From a checkpoint of a small mixture-of-experts model trained on Wikipedia: 112 SwiGLU neurons an expert, a variant of Muon for the experts.
Below are experts of layer 2 (counted from 0) of a mixture-of-experts language model. Rows are named gate (a neuron's input weights, with its number), up (a neuron's input weights, with its number) and show model dimensions 128-191. Each number is 500 + 40 x the weight over its row's rms, rounded and kept within 0 to 999. Numbers have three digits each.
Before each expert's rows: a language model's description of what the expert responds to. This comes from a sample of Wikipedia text that the model never trained on.

# expert 2
Short word pieces starting or continuing split words, often foreign names and terms, such as ur in Ecurie, ul in Mulk, Hic-hem.
gate0:508503542509586489508522494542541494461540481538422500449473489497526489564546459555425511477533481506586482509556543547436506451511514501498469486490535547472580515506512490517527511476521482
up0:503456436482389486507455507497478516526471523498535485567525494516475485452425521457568512519457478477429516504452453478576475563490455524502515541479475454521428460484482504467477481503482520
gate1:510521518550518465542504485456487598527571532525520440488507510493413504559508579481546474462485480467560429458467495425440489499570481533518503585564532564501465560481480493561532563594503513
up1:538517482516488521440448528481530394459478506511499570533459447476539498458455455541495512531499569465450497516563538528571536489436500480436486487469516407525499442549499538452472464440497469
gate2:515503572533478463465512521487469477488507473525510447501481533532509547446434489572468465518531504446517513460478485503511524521563470460479455417458537454565559507570516522505470535524486409
up2:450501543521554505531546512480561508481525520578579589493467487513505465461499508556476506456462499455514542498491487425487523576462508444411424481502537479512531515517519508500417527495480415
gate3:535483467525572496527568547466474525477514500486537494462542535502509504587397509482548465497447512515436421484477451455505525552455493501523494494474562512440478426550529542548520438513443477
up3:483500558477453496468471477513533483523443487521465467541445485508482473411616511484461528509586472482541565523549526516487501434527521488514515505559451506554546585429467460451492562502547523
gate4:520475516575493503486489533500552425479457440494476507452549523510515464495484508515537514534520455516496452535480506487485440523492550469535453502530489557442504442536465440536487467510488571
up4:499540517529449449526455536499584424500436387511534464525534482496498529573546489487510490517503516489456463543453497528455418486522510517478425517524469553464437453541421473501452482495438548
gate5:492490477512447540506549538466543424427562515493458509471476533542509468491572444522526473443451515501549483440553504486404466488517483527430450451456537528483453423539520500480485498476535522
up5:538527514473531484540429549497561558516461469510489491503499465472539464447507495480497537440491489516455546498474502456521510491495483489580539516560469534471572482469555475534469516491464500
gate6:496553551547517507518485484540512447498526525580462530468557543545547463467504511521455511428446539478481483512434527513462466485549562507513490461473478517453475451492518517513448462528497504
up6:516464461432495494428498471426525531608562530503546411416542507488445545458508550500430487460520472501491425539573433534501566503470462467527537522553482524535503520496535433455534483515511508
gate7:502534464515528504489546510594425508574528548506402520511503471555513499465566547468469592450540481447479467489538493569473546484462512495460454493503479495457500538453516542537479539482458500
up7:488561500514545496487526518584394493584557539500447477451517438567530470471572549438463564397513458452506498475532474608484499496487451487454495502464506492495504468462527551553527513509485471

# expert 14
The bare space token coming before a digit in tables, score lists, dates and ages, such as "; 1" or "| 16"; also $, −, –.
gate0:517543470470532446548502499463433446457513528433485446470488476517469468523520550450500497526511498554541509514493541475504421481475480555546513484467467479612535562555503493445486501492526518
up0:578444457519559483465453439510557470518513498525543570529513442421522498467432506450523477470522552494559527463534482400490493514477520474502529473509513501464438525504514451503520516536449473
gate1:452522521548418485494534516499442488477450430423519543499517524528434472449463565518527506441539478485508476509402537421487507501555497521509478508480484514492509502533478444539413434554492517
up1:525490483453533451489488526498542486499525595532530507516490489484603508556542451552474488470448505594498526495581477552486450468469512495528523549497514535504496500488494561486561574443555480
gate2:489511487615544423484527451474495483556430496558527517483530514407486493431475454494573522505508481533468506503540523552469552556522427486492513527508435479499422438468454490506526526444520431
up2:466557502534505460548589547516443479480496545498533501503467553510563531474539472469559489555490461484488511487564525426452478516511466501443519571489492467457456480472485528508522480499510444
gate3:428526467488534450459533513468479488465535463464504487458529555531513481567548511506525519533523479544483472518504487479575558534523452502522461519504501470492436564585569564459458503448475485
up3:442491467462487476477453581542448443492484437411552503500502498564480497495477510540516473525507555507515520564518560467536532512514496527487422501519589479420476583469536501474494519479479500
gate4:498530533486535480470558467539473459456526482512535529527490456500463487402465453487605495449546438479502485468529411496455494487430497496483389521470467494469461485514465525510563472500433511
up4:488568525508511530496482491561517537419563530526555533535474569484471537457507539512570464465582442496510536520563440503448510560435505548500446563460441510490485501520515493557484528498501492
gate5:479508552502475414512509545469488540433484482518487503475513462585467470459504486549564528539607510542613570548454518526434488515441527472557531451498494514523514498509494561528475482488492447
up5:581518595479503508535511499489495541583585490519458560515495519502527496447480506494491427465469521494501590500490569514508493540541426586452493464422535497465486573583463527463529510507421519
gate6:537495476488546472501519513514494469528451464509548492594435467471504470530482480511545513528527460538501492409510474487469547518548501472523454488511461557538480450528477457512521491527404515
up6:563457552477499505501516483529438430467470530495552510551525509471514539571472465504453530557571526491490441453444556443567517446576482452511482390499522514541459529479442617476497585531443552
gate7:450530505487530531451528572492484531606551432501541488396461551502461498536518494538490517492493531551406563479484555460479527560497488495491508540452477459536519445424472525572480482575527509
up7:568515435526502503511409419486516458492535620522516463588533497522518547514477539576445485453498518487589506484524478505536521468565465467490509491502600539486519491427519496432429563497441524

# expert 21
Spaces and leading digits in years, scores and coordinates, plus surname pieces inside name lists, such as Popyrin, McGowan, Khan.
gate0:534491441491494568571489472528504495493477497570528532445517460475473553461526480492476542574511584446472488458468480558476492431424510511523548514513556554497453443486476505538517482572502557
up0:541455441468532571576537461507443523542554465568500516450538504498440527475475510448503546550535563481467493464467504521473500396409516488541513498488568531480481484504518533504529530570415563
gate1:465433477380497499491528482547496559557497499539490436475467462478533500509497494467483497541465508419537455506447530539428414471551530495489556477533563453445531483410472519588506422521509466
up1:496532518524529468400467578499453521504497518442541522505450517463482418431524496493525511536510551462481506519455499483556532512517448512485480548417493506457501556596551533444516546514476488
gate2:543532544429532452527484579528492460489478485570419566516459387459502533493538533489428551492413554535541501467531462493465431551480450459448541507488458470511431481567436495472526481528496490
up2:462459545502548522473520523501524502556443529504442537477511469524506457583495509467517530432529514513391502462478556499422534487438562496495449521517501559530468520539513384457500530475501545
gate3:504511520490461450557491479537481503451477465500617503465475422613452506516532467472541482548550578494538478485518487509424451536505497505517496591530491476415491467465516536529435410572478472
up3:473499526505520560462481512480493407452541512532502512471554455473490490485569507461503518504490528402497514428522504522517503445556471475506446470537547594574473440503500455524403536524502526
gate4:468595483506433508399565533488553466491489579460497503469447538460528521449529526538499499522502456468511511537499520506507515498573483438448474510466516508469591522405507571436474481536563488
up4:492473522501489510482460502526553500467441502495524541482462505442601562475538511536547498551499511506512462533464448483548522467429485534558516532475515505506480522429455537484460553501518502
gate5:499461478433546536486491474480517426495518578545464428489544534567506519483550510525531538441483445578591463480466486464568500511476442511455503585518437562522557479525530502479487501517526489
up5:497540515460435532553462506543494520481443457479515547555498480519425501493477493489483445523564564525419559502520468573432516475512580506480472444504549482498478491492469553483521531475505516
gate6:484514498475513481426520467479495507549497528527414518462548425465471565516477513479522396568553494476536469529566490495503458552460491603511534463533531478446498557495462419475557539549476518
up6:509506486511505462532496517511472512519542563464510501530568479569549504555479418517501474583489455555490560565469574455547548477559427440505462549471449553547468445525454615519482491468538479
gate7:393544545503473522520584435540474454562470497543482511431466447458473521567498509472479483590465498512556496447452549517529499514526527510484505422478469523515470447453519582507495451516527480
up7:492486496452415429472515495457620464498456547417520516498471459521461444486480480459482444454524491428496489520540519473494480493476512542485456573486495444504519571509486492550566529500527563

# expert 19
Full stops ending sentences, decimal points inside numbers and later digits of years, e.g. 927.60, vs., 2015.
gate0:542508488490458465457446545529513446503472504463482530587504514446509519536497540491542527521536537504421512480583458457506533526402509550551479487529456555481493553415510518438535568417545448
up0:501439533466587543548491509526447545485533518498456488454529512568443485469522557500516481445503441540526509535483517518462478515579523396494570510474504518538489448549439450516487456570483526
gate1:599429489561548490525534501490507563530540501531455541520579581488522485498422526502492496531463491518490559481466489560578485505493538508419496552433501498502453489463497527450535466469476482
up1:503509500473460472581450457457501526543493523549539494461476484478487518461472487457459487530478528459477497538483415510533514523522485529459538511511519454533463543425474450452486554504501516
gate2:460505493460502594474461431507497446568550563442565476546486462547508479495471527405466541478531468514560484450526482495444538523519494487465461525538553490531511569546510480519461471539509483
up2:571508547482428510547540540524575517428496452423383471481494468499522539556498443494517463490519571475544498514463440483470489473523458507521557512579495503477524490497427505522564480430482498
gate3:435531474469508530492613468502412497492516426456523474549499547535459495493541533506496446473526516501487535494511563453489443498548452510470439487482462489547446467508558535523532417537444479
up3:458498481491511496483508514497445552527492445465473452467550540530474492485481560480540450525483569472445537531512528446486420496438497524495547504497507561567482514483553473546553550446458451
gate4:475516557545584518462506528481460456459491484541535563491602490520482482521478466505449512569446535496523569485505530452450488500478522512515564458501454420513503509525546528541486521539497515
up4:545572456487495545460503523484450476459532445482516441527579467516425474530482549589470502493501536461554487508466524452459551488519550528534587439555474441474462413529448473527514513559503522
gate5:548520524585536535531505576500483481478521535549511494480452443528556504516551460544521533459517538553435555505487493528517604500557470456492515495473493538433510555533471526437478503431487548
up5:472391467437470487518510452549538490488517455506424474568541499463475488507490521521460450508489528473576492546556436491491380569437490558516484485508474526573460497496550485478504450527519408
gate6:453450524455459475523498446545479496513492535477592521474474513466558480456548424511481458548493509485465518536511479533491492462528454476538498565493505507558507502469458530437492457515572467
up6:450467514497482559467482484486547414464507524502449460484512546486479481494505479465537466637485613488565451537532489512528511493447527578486559496497476580438565538512507432547556528460496439
gate7:504520472489468567510454479504426531562462519556513517548568609455464502446464459594532528523525470459478565523534544579455449567511519448508480502456470484534498452533492447523539480470453524
up7:499487509476465552514507509502493579537479544501512484478586566470447477527464460521552524560472532498463538587534582551476428506528548460467557532470501436511490458498554499581521450503497451

# expert 29
Commas, colons, semicolons, and, but, or, especially commas between city and state and between day and year.
gate0:528536495516516496514484490453495539471487514456474424461507511456490417504503514534529480533435524521494499478525490506483558469510546492504530464498530531410409538501494492510495465531497447
up0:471468469518493508526522483472461454472526416566478565512477557516456552488408444494468523465508560527534438543446443522536480514456463496480463551533478516553532434499520477524501501448499450
gate1:491547499497538507427474549479528525515563527397556448462535488560511555508540467503497543469558472524555470529417508511449430445535522531490497543497530507492464465477508477544460478514487530
up1:471476594519453442480483522429494450505435543507495527487591450574522490546544511456606468456440490503516534551437526564508460464488476588520533481582570496455460403540453473461522532507492507
gate2:448507490557558502519487498445536495542475480544484468501533461509467493457483571451498535495477462515478439428551522469489499488562504486473578526522478504495491538502549543541526562588468582
up2:527522524492500500534522495464498457526488510563527431541533513528512473522510561500559533541479524549494462437561569543494515552559573490501533429545505503435453515510527505503489543537501526
gate3:445456472441502472572520512586574528547516554564431525539482500451500546565494570453502480475507508468550501530496473486424485501496493515525506538420467497479460481452474486466475529459523475
up3:500507486501535430524533441461543511589473526549493515524516473449452535552546547485498501461482460485481423501456469461499491494480450576486517535446448537473499469448516514479444501471521535
gate4:465462429493476510547501476515545565487570553428532537465499522442506535561537440442518513501551564422534490481517504514566532455481546505499532504541525530503487489402509492488517523455540445
up4:464492450507521555524495459429539593514462485544571507493468563476504490577514512429564523449520546523602504478509566518508483501478504396457533529499462544447456505431452435509490461455570567
gate5:444531512524507546444478535487456427479434479462484433472405450469433527546483518416486525467528462537514488471478470462557482503539525451500496566518512497506473508474508494486555460452476467
up5:485584534502544517486486606492467412520421561488464432499386505561461514545444466471456544469541492559502486536448521449545482496608447492511505545516501504499485463496523485504522570483473492
gate6:488572506484457492469427508499408479507541510507516454469507521474503524508549537430501462553474549533523466567461478540426462473536563580528476481504454470497571492521613509523518505562524515
up6:465506518508472511463473476475514544541548471450491542528499491507492524541581466560494596408532551474446484456479541505468479544472479381479443484459572476519578440400481480486467531453515492
gate7:451475517509476530542479464575508496499535467515473387502450558516557533522465476433497478483497473491445457477496473434514467570527497495525547533516493545504433481542562565573446561499468526
up7:493420498591478556550483507538544511518505560510445495476555543459519448567465513492576462472540483541462536457492486462457424517505441510450487545419468571493482508497578481510478508464471564

# expert 16
Tokens inside sports and event tables: month names, city or name pieces, leading digits and the, e.g. September, Hong Kong, UFC 313.
gate0:479467515480457534439470489567486508443532456567459473480525557580466484500564519482481570555470477517488432513472466557505562503488515507441521526577529550506554503440505428535526421514549502
up0:539433527393473556458483515533548499434542480538409478522497502454468490468496589487502524535533487607573491459549516462543499474515565504490529516536521555463514570504587511575458467437548566
gate1:487478544421557500508501499552526502551589493516516536478464478535478502452511456504498508476480578390525439503510528553474519500557446461587473501536536504473426541427545478570513554539506510
up1:484425455483564504527452443496505478499561532467554540489505453568469480490498517483527441453552549450468484463486499528407498465503486472568486566551537487497470503483504524493513500535521537
gate2:414556536375499372504447549528493549497511520487493490498525562533538531498566540478435516520473496504526406498461452497470503478587523478480460450529481510503506455480484488467543572540474500
up2:506551558374480409512410519506547518496528442547450530488457499479577540546513537558458490524456501500520455550469519495520522488596562465493496521488467566521447539528497496461498534450480527
gate3:471500438435515501475496538534458538507470501488557438524485513462502548604543476529483503464438442527535412475538522467528474489524516447498479546441461529522473492515541499455478525483517566
up3:454457513552545526504487543493470452506471488480473529460476472521559486509481473539481546542506474472527481446462521518498550548543520451451514578489479474504515417496589536488546507462408559
gate4:494544522516541477596484504591461500449477532489523484469493484545490494572552513518520526589483473493484497526546516552447476509459488478506527473491490462482541431537495515569569471415453507
up4:523509512510473438472455529487506486507530616535510486484410489484523492518448493444453441463533529557528492522536530558578490463484479524543522472487398543507514470497444479538476520494488464
gate5:440491514431427520531595444586493536474409500465570516496453473437475493489522501428505479478479517517507478481537509547494489468502550561588460503518461539488536524461451570535447435565496540
up5:495498576477459570555477421556560504483512505519465478448526477510499459474491476535479436450578514479491470524497508529535533520524558503503596516479420570460578548486486557515460532518555606
gate6:513534511500498527411504507550521513508472540483556471498521479594488481535458515430582539555574584549526461517498541562448552467476430488524531496534444533438483570527530410464577465455475473
up6:595437513464465543488446488477503480407513489544492416462483542472549505481549481540506517469446451428551523493430457472542480580531463494431459453552547469525536421451403512455507549552538497
gate7:377477406522481459426587503529458529462506482569554493533489565543581486484504504595471466471458441482495530533499531541483489489484535534498465496511445481468460498477443503538488525488520445
up7:498460494545421473470510506518475501534491510514460381466545514577506519513552531540489508496525529519438463547483506484458468525566528404507577491467439515518447520614480557524515487484503483

# expert 6
Word pieces in quoted song, album or episode titles and the opening pieces of names, such as Ghosts, Messiah, Grac, Sam.
gate0:487505405552557470509452470446494518575526391542531474438547514576471547542562495457555542448432546550460425453512509557454474481461520520492421462561523488512472482543417464582513542527415444
up0:474503458440522463459433449445550454477513427486469496439605505514512438505518561488448521494453541577461456504482542486497442473488510522519445388487559490480444455563492443550524496513522440
gate1:549552536571472496545491572487463449520466498453497482550511485540563451510569441526490474520494457461466506476521524503529487529519477540434439503514452475467536503521535515547415495510482548
up1:519463567451526480467481400464531558500497477515489493474467539456461546528413470449496434458518556617466447501459538489457479558486503469498507486496569495436499444518476497486503512484518470
gate2:477511518459514496488513495476438472505556562529459487513461434496547498465471495508528456500516490476610505463506469456492479507564468508479501507475484511525384531494452471538468519481531513
up2:485468438517498480469524524448482507548483480440497470475506537492519524543526486474495527507496539487424498513568473477461537565499501498506488490516561455483586516527599538498566477522510450
gate3:468476500433524513455550528483546473449514471556432503478471414489546520558487474401482486504540518492512537565472599439481462537527508517492468463489522584450549444508596491517479475514530521
up3:445489542516474453521514448525483484490418479532520543483522470479464501525490496439514477514529549501540462576518563458500480498527522495515465484499519524439454449469518547492520524552565473
gate4:534554515494456458473498517545467500526528549439527545475489472483476486532489492456445575489515528535547497418498430475490458474524465473571513498467411541531482478449495450498474503538451527
up4:616513504513485535467484473385478506487370513542461489473512424449455556423562454518501570555492517582407505480444451502457514436468558444478520428521483444529474460511462549524532555437464476
gate5:527494479510513487496498575542508514460474491416515491549431473481566445462442477486599482539515529485480517460466518436469552479530464437421576499401477491504448429487548496422532495486547484
up5:521503503519521473539489440505514453469507440559466523464557461515492534500511485516414552489513467478518534492516521511525460518525557507558486513595513496492546524501466516486511474484504504
gate6:445474558489462469551541460581422459553454535527449482464482485477506521463473509525497536485405580520511658535583509434473434546554484510506508543481552482446496517443485434543509474527404557
up6:492503466483522485441471475450487542564503547554465467418479423493489537514531473569508548555498550498488559499501545448489463540570525516541515575478412493505470451461583489544488514529464521
gate7:456432501517517505533541523472461501460489479440536459472583593493506522458486473471424581538535490454505578460471464506493457493499468489521473466524478543524482523588539495485462504496401458
up7:500542524538483476521505432570498563478464496417524494538517521477514555500490489502437525548531469433483588515517523477513496538532467490535480509536513539481507483542563532443481540473436496

# expert 30
Single capital letters and first pieces of personal names or codes after pipes, colons or commas, such as F in Frodo, P, LKL.
gate0:525425512511438513489512479485488485507498464532443514399601447521464511539527473494436496444510552549517598549501500514572508489522504511453535485545534488461519494450489514413511471472543467
up0:560428527507421526479531518479486505519512449523429475408590431511436521556525471522436511452531536512530560530538521535539517489537518509464482464557529504430523492435466481372510448471499456
gate1:510510522422494516481515499542556530518497575449478506517429470469530539500467455552440433477466554520527476507467484484464531492463463445458516494512451551484533490567509536501557521549507537
up1:493529517442482421533490486542508454502465500463472528512445480544506570552386451497453501523468544528505459567495546519404534508509483424459467559481470522487548537551524538495541531492489489
gate2:461543579483485414531523490530517540504532484516472484409544479583542561505524498506511474488527515521529405506517494571536531553529596478481479453513469552424491539492561559566445461538497573
up2:526443473484505590474465521476498465521456507499523510588457519439480420511469446496450501483502512505468575505474552483496451454444416487495577551537538489571547438490442463457463513544492462
gate3:521483563471540499483532533513462500498505473539473534520481439569596517596496462510489496539498501616526512568559556533516497475469495426449528478550528522501537480498479517507430516512595480
up3:504477528498527499506557546516465507487467468540441526510485463592590519605477476452511500523489513598515519556543542519534488452485484435478501494543553528520535490514467531518441515509596476
gate4:567508478468532504459524464503597434549514474493527492496500445557537532531457544438536532478535503502512521454503414482478531528540488557497518495552468515485468445495474493534513531463474539
up4:567480471452558546451507471509550482568507510544553535478500479575531556481504525457556543436518497496512465485455446493506546503442483534485473514526458545485500512449485503541481554423472549
gate5:542515581511549559484486516598469435542463481467477488505455505517500467497452531549526533473507542510519493573478465457536528469461563503581500471519514603533544490532482477542508416569494576
up5:471499427472467450489516508422550508461506515517524469511549496514504533529574477428489472505457469531538513497490503513515421491533468469487467521531501427439494548482539513472498546421565413
gate6:502477486500433493477503538559522541523453539530463577472496426517441517493453451447519512471423543541536473488510491453459476512518444467436491506435438481506467485521523516481451499518448466
up6:494470471494469476471507550585527514506436514523448564490486411490412524512465455451528495475394554552537473488531492464456471487513442467430489488449386455528470461515530523476478515530439488
gate7:481511522503483548471485528475500502453504501494494453537541490498476533460435504515467495476509473564452484502540482408456451553450426409510499579548536516487510518532463469486442511581470501
up7:570481592507439486455475565491506480445531502481500498541556444480499564459453485459467484489516517527439517512507521439523466507427459419501483541577506513493484507540415534474471480563501497

# expert 3
Determiners and possessives after prepositions, especially the in one of the, plus table separator pipes, such as the, a, his, another.
gate0:517553499483566485423489605503473513485461516536521503506468488561561530521538545471512471481520498509439479457504548548489487517519540485460472493496489501441472443531500542486536559530469443
up0:531484443421459450474536540567501501519448504491489494572485506429501435459469468466466551529495522508464509507455502469489543453580439496530473439485429452504559474566495492525435446486475470
gate1:465508529480505491516461441544531501471520477516498511576474461590527523454544482536455463556534508471571503460589503534442552613513529466425518480545548453507554429578414475482499454566502480
up1:490512557560534492488493529497499500550487440472490505491496531529505498496507541524514554546442514551544512488437496507535491485482527524571428504527504505518505548519606523508550485426504449
gate2:432483510456455500475443542536479610440568523464535498527487508521539537553414515499496540553557495516479440507518420575448504447534530462466469554599526511522548505545523533497444450509489513
up2:446502466495486529523466460475463464461494466495470491533493475407535519486610561478532491538419555496458378467482479543608535474522510536480604474429552502529447587541454543493592528537467573
gate3:489502452492445557469503521522511478562463476494567462552461533538546518457482507517538490454523479507489500506498503557431480475461511463453513542549557483485553541475526530517578460491513519
up3:494511522511486536510515606573477565508474516499481503493463522506449497531495489543454555472536452500456519482483472490558618552480486564464543449493435528452528474477482477479396524452418480
gate4:461441475535438529468542471520534537492543525508455438496496491481447486514509457542515513487510461588654467466499458488478495413484511468447564506525492482477472529477534530489468433534520449
up4:470445460506468476444546427505522507538508481536508515549505452435524485467550576485441555527555461512531436549501463454498554494505442505517461527482464447547532516560518458530450528507502523
gate5:516561492505519512430489468513512486474505555404554464502514471520461431473531469477476541500535486527438438482470533398511490503561501580469486464549431528454504564470512533493501607469521515
up5:469542504525500571436476550517447485528458531475488553418499597544510469517498462544478506497525438474446481486472567484443573550530522446535487488560451523528513505466504475467501526395469528
gate6:471503474468542511443518584516477499459580476406472454493450431423549488573503501454477527511457603474513511492484523449497469473545497509540459438496524528604499492470480512430436462493453512
up6:583483504536511580552515524480590536470493562578480490484499477564552521456456527444528461470444494516561542514530456474467466543546559475409523558517504526444501568501529456469531550528483457
gate7:473538495545563461426507503509491546493500587553485483440543547469468557521505525514532471507457497558507547475542549514504433534463509496500520472465469485524460511489592460524471447510495466
up7:534457507567560543556448473447511526484488391548520480494454514514441458444507448470482528506425517475488500468564542430503493467481569525523528491527470436470522459437456518486453498483491535

# expert 13
The words that, the, this, The, plus first digits of numbers, e.g. up to that point, because of that, COVID-19.
gate0:434495525505524516471420502525515523516573517569481553417509557488488455538520543583501533524486505460547538460517567534558569510565525508531464452475437536528496571490518553470455574526518507
up0:490510569522487497500530452443431618526464486468570500513463394472491550527483450535572543469509543531522520535510460507516475468489524524467451562463608429481528467489510522447517438564527528
gate1:459562483456482547533556523503491531510535453523476534483499495588486549494549484524536444549494514499511440482503437547455489461486460517524525539492547597545517431451482467518464497519515470
up1:453472459469470506498509532566556546473508446456472470466485543561513570546542509523528507520457488467531419491510531506450513537474507479542510495450465581523521454466551523532495535445564431
gate2:573540497465504474469475486474488409514398509503521465558491590467476486534445493518583517538425500452513488569517525513464509555521491508539534526493486542471449460455485401499506434509427562
up2:476482516539486486499540484495439499462482478419539531535543531479520493536481497477549513466373434455530515576405506545531437544530522501551572488467523529531466455442499455523519463446464489
gate3:536511514520470523469508517565517530475504521488509499441483525500540478483496485499501477447491547519444545538450485521463502441486528473486544538460511591493554449507511461517520436597508478
up3:500501565560493473496581502540542515532485502561501561399513447449428488466482529475445527473524521579504556521483525477410444467477528513474562465503500506521544428493510510450490555554541520
gate4:534480432449553459421504502470501456558423551538495485501453537562438492599558502496523530462520561464534395539513505498459494616616515495522432468569423540405479483461527491527472470480535522
up4:513556526586447507529517543456527570492570445409540488516527443507591540487503461438508484533538456501442523435483479496543531531522485548510523554493481551499458563499482554559452468545483499
gate5:465567561533462488498546456529516484531492520470517489465477449514497551614509537496474501568456507463526487479500545518533506515528460543444494517445523504556393571510537500590440486508464571
up5:471524535462566399479530478441427536522469465441463479443461552509490470495520560492576497544539502455513435516498465555507472500497562471448555508478530510548464561497441534525511542502492567
gate6:493510511532516506523502438543485506515380491492474499453513532549442500497607532519517533574541536507445473469518507432483449499407491424504598477425505535466566409483544578516503458525542489
up6:497438488462465449557522530530507532544528420484520521556499473545533463539433537515450498499500485497545503539479436444500550572534491519540504541453544535549552554527531506471499538445509493
gate7:473548526483518482519452539488469515478507551522521422550509493537497540470540529467444497469513510504506462482482552496529532495439468547514501520487428408540497476532434595508451500504467492
up7:547506528537493532476471529564517535411456508534482480543531511472519514463436478451470510443468487539508560500493489479533541401445575480545514537497482501486561535502526498566571586522492506

# expert 1
Inner and final pieces of proper names, mostly foreign personal and place names, such as Bé-ven-ot, Pe-eters, Gul-bis, Brazil.
gate0:489560554509531471559476446511441493518400551507495530463495554477572521525519488481479517460510461511490543505602549494543536537558542530558524475564533528462453529516500559591522508488537592
up0:503560533519488461543497426537510525458426576518548530458495546481554550539523470517473520468477469553458546453566542479485551528529527529538494495500490516418419499508452581598549521491509525
gate1:466486461546484482487455444490501425446517476542528471531462449566498567471552485477554489493468489464453467461451447482501494482583456516511460525486531563456458464584514507480471534456532494
up1:458435507533476514494482477474542453475514490589519496547504441531510529473529479473536523432479562535487441413452423466534562496593449548498471511454553520432470442544534526445467524457495464
gate2:505548514532476525506529548470508550496500496517437525523435535528535462438502558489524563546527530495509496551544499474516534507517571491455520451486486528487526576433493449506480525521420485
up2:485508510494568482485441480495494441482535490503533499503574498499430479573522499530481461418459470523515538454482493506492493510465409525527448544526498505465482418526518512521499472425573521
gate3:569559478461466443507513496560523530517527475512485502506509518521499468567524516488500541533550443466461561483473452450438471571508480512446495485453509556444496456504485483528549473527525438
up3:514533468460478519501539509517524521519502481506490501492419536511479498555541521497546512511519568472476533464545500483416458567563484499483541518456534615444476484485466472451476435538454440
gate4:492603490490522530467452496534547503481525503419434556504475521514494541583456495493516534515485443445491426526529485536528519496441552509457473542480463416484511502395524496516514474493561438
up4:449585491460453574471509462587513488507502472450429460487461492507545529597459475397524488525523445437519477512485483553514512473427536477380477561451475482436466460384507525540505494520571533
gate5:456491513556532519554520467605486436463555526498523555507463430492471495538527517489481514514463457409556436509521520429490558506546457480557409571451544524457544518464483457534421492455536560
up5:494554487461445528466476514408457565550440514511506478476517573509568518482499464478546488505554497569387548487467481529517455463437554530467534486521427482522456490544521538483518499540470452
gate6:444529537540437558448472453465488405484500448476520531527551466505531469541491494535463558600450492482475449422558463522440494511451497489553548518497446483508473453515526520448549465562491520
up6:483511453528480531531468479470445442482485465498550532510523480537535474478480500516465523549491539439462481431530502539471430478473527496550557523496473475496466495468544531457522551575481533
gate7:494510500576531436508477564514492514536503490485564512471509507494528529503418488478525503482473504565478469428498523537525499422562491516485524515510502482507452466461422455443538453491439450
up7:551471498455486558492472484514469492469523504538462475526481475547453457493546517538519503530492514416539531565539506488498506576441525520521489475480480493524528526530556579531480534476575510